From a checkpoint of a small mixture-of-experts model trained on Wikipedia: 91.6M parameters.
Below are experts of layer 8 (counted from 0) of a mixture-of-experts language model. Rows are named router (the router's row for the expert), down (a neuron's output weights, with its number) and show model dimensions 336-383. Each number is 128 + 32 x the weight over its row's rms, rounded and kept within 0 to 255. Numbers have three digits each.
Before each expert's rows: "raises" lists some tokens whose logits its average output raises strongly, later layers aside. This comes from a sample of Wikipedia text that the model never trained on.

# expert 7
raises: "s", "sh", "po", "d"
router:092076152145120118133115115094156136104151094189122114117132162113091155149155188111157157130165121109079124115110114156094123074187149125145110
down0:121102110054075156133195164127136113163125130161115114121153150133151121086134163116087193201150077143143140152166061127123110140146109151042135
down1:142175133102101144160059109126088099144163154117124190140055107090101153155171062130170110097105103114140143109104148151147094137038129146138154
down2:134128176097158112122192157143189236102106075125105065090157115167174139113132184169122152137125101141119139114176108186124101103185069128156125
down3:077064187094151141144115117077123093088113129115149122113101134118144099159098144157182119144080154147104110089171200085145138144069121153141141
down4:116173177205098116051191092071110089122094109086155094101123121117067116084152058101158160100136110155129109127107147144134138140065165072158161
down5:181139121106102144118069128168142105166171153114143133106124095135119089155201087139145160149100167162095115096137130114086123097175124115099129
down6:141126109166118096119072125157103138167103129090182123176155166120114135142063087133145120132143170178116114104114136102151130132114140133072095
down7:159158168116148076131121120098131126156133091065109069165146141058118115090117097096126063120104141120125074139156119107156118091126170128118049
down8:100136153092089148138122136087146161145077146123079137104125109142083117128151171165121128108078143113126162136112140136078146130123181125119115
down9:120126129113167117135126157125093129125131155126056096102096072073106094143149104113166101116128112095212085075122195121163109146150119129064123
down10:088178104139142136102110131187128118124142118131130128132103136136099089120154135164117135108094155144088107128072098192107157132143146131128099
down11:106181091134057100118090155127078077055158088117093149146157111182133194142097137150106106100102148126065106143106128092166091169135132147102151
down12:140176132091133166123175166095170102134139123171091087151064134133119120144127121084179106094162147107124141091072175113110141117071119126150163
down13:151078167110093149109151115098121165076118117176086067083104180044125159136101115137127099099122119123104090125164137075115133119113081136168127
down14:184151069117141133182085118106124095122090133142100137102125111104134090122055124151169077140084126104143156146105135146102123139090138098075117
down15:116162119095128082137071121077175102114063187152197112149102090101110105118135130200177160157141113153153086105098154106156166132100120154125126
down16:194140141123134110150162154145098102129160153095045118072142173111160067121141183122104147127079138093219141112126077158153128068132094129104088
down17:173099097118127157118169102129107157099127132156057093162148129128161127070090140116140131120109128096169169160148161156145068140164148141110165
down18:099136108167131068125088138118132120182096153094114098147143112161095128172101154168115108169161082111119148068152052078134179099133119151094120
down19:139114107155130112148089182088123082121172152060114090122155090148116172102077130143132115168110128118144143122115090153158093129078162186065167
down20:114159149106129115164175176116106145206131075120158136079056084072120081133146122171126139109125116167101114163075098133124163103168119116133103
down21:162168147139094123139171145124112062156105121118095093120162082153135090136139160141151120062089128181086124118143138090083140131090117143131115
down22:129111137069168131194211176122071171168133129152135130066111172071158109153145109093123124102084069115137123185134162103133099127149137108162130
down23:164113134150160176117075130176162097149141101086144115109114157201143155135147148167159082151101161103113099079089140095114125135126134136103080
down24:126166079161200140168117106100102153102114134151173115174132148108128181054116123077144136154107108162153063174177071134083121058168153088182120
down25:197097136093140140131163107158095172147111173180116192098198173153104099113111186109094160121149118124155066117161169094175112133160145144123115
down26:100149135176167100166121131114081098120104088142137130140153155123159135153101110162180106107149152132125161117129106067117112155092180157159082
down27:146108111163120100137104106141114083128152149109126124141076180127084163028146108147124130140117099140135122090110151110180096126116124156141116
down28:100140130169112126127138070155082140099138158126137176163118163132140148107146103104139116055180182154142080131121108129174120118113099140213123
down29:096108147157114134166149097112088177101157145191122133158171142136161114081129189120150171110174081176108142131133131070110094082144141127153145
down30:093151090121137169147142196087169167059083098107140100154153115128160152134112123101122111121142117081195147120120147121117067095136096135107170
down31:124201150110194069098109162166134120129125171145147157120082169120080120117145127135169144136090170175135197160124145142133210115152097134130139
down32:115176185125110141124093117103119062176185120065112142135081117127110139190136124144147178098085130186106101118171151164149136122120104125099095
down33:062122100188089123168138138114120138220176142115074159150098076185154176103152102161154194125198108103172073138128157142165042075183089171117129
down34:113128124154144081143116123175140105126099161113093119157140082120133090139120179141100068126147151145104169135125061106166175107104105144127122
down35:079087163125079146119100079141163085080087156092097111149121163172095120188105089058202142128130078167059158130191127071157188092099104146148096
down36:127082123095143068132133133120122132144088129141140113101126113066168134090155122103098152110109139096116144091041131132153097086116076178096117
down37:100119173113092096135152138095122153129097120145154108127059097140138121134106107198081109148066124114179144120079072130098146116142123147111114
down38:165139101123139127114180152147072137106121122105130136084093101137090135178122093133114078126116183122127116105095172096121185159104117146137118
down39:136124165136109119080182091151146157128109121116118148102142077076064089115115100103087118120120116075118099155137156167109111120162177092127119
down40:093178112132116143084124133099145107128133154113086133127140102053209173094131101120205144133119083173119111153161105079131137117135188113130160
down41:117134212145105144112128155154080135175095153107145101131168154121155138075110158141111186165143183082106106134072103137085116126158120145166132
down42:144073064138146170106111115120131192129085132157120109129160100139124071158125101043118138133117089106138145180150067188091117131103097113124113
down43:054159099131077166091088166207080200123128161178126115120155142095091152098148080160174132126152128122131052137088111206118112159150098073138113
down44:150131125110083120134174115143093122139081076180136145102198114127118110137155133112169148069152080121179157104137116176140139071105102129117085
down45:131119137165125112213136228092165078135131153054113116126156093072112161057209116181128140135153176115122092129203157136121193163153126075141106
down46:136122147115195168102070128142124139093112152205135134167064142097157151106137136139140120151054154185171074126086076132128149150122139094116154
down47:140132156169053100124142107156160107148121073085078124182110124115128119087134101136104073100172124160114056109162138140140146071123118096090087
down48:136053168126137115092168138112156143114197118183126193109169164126088141161103143147115147073135097065081113108151154085117151180132092111147188
down49:111100138130112158076169092132132166106090131144070111161089133107155140068148155144129155105089140081141116099101152138060130057119104132133226
down50:146126136174181108209165171164110107094107087144103152083116085149077103145099107195089126132102147153139115120184129117144127108107103113138097
down51:182094098068133188186104050098113145127143079103108120176157169146145117097147203122106113162117051119119139178147102074113170144119106130114197
down52:132101182133155121094111165152150077138141112193130146071118136127160147165129132131151115088173134139123129147104149135107145084102124126076126
down53:078149181088154155154053099154175119144115103158168123192091126146134123067158128163120121108116047138066153151150175089110124121148042127157110
down54:141119191128154139078142108193119069160086122140129124116089146092094106197115138132094098140174143156113105131190079147158121116035129161111091
down55:067130169100145171085168150079112151118179079083111139066146137138153093109137061126074168118170187076122142152135146094179135140138127151127192
down56:125067114090143115168114119108084114148108129127072123194127116140128092066089115131097123141176155103146120096136067166121111102166117110170131
down57:152083036136104106162080150148120129114137068059153161137089125121131080126066142157115106126129179170109089166099110056197178145167137110104108
down58:095139109098088139121189152138112162134164174127056159135182169138116120149123126114129179145136095155152084152152152056104121155142180131118176
down59:092068150083108098167164186203125087216126086114065125056135121127108072082144177083137128073101106110107149172126117115131094138089156147115102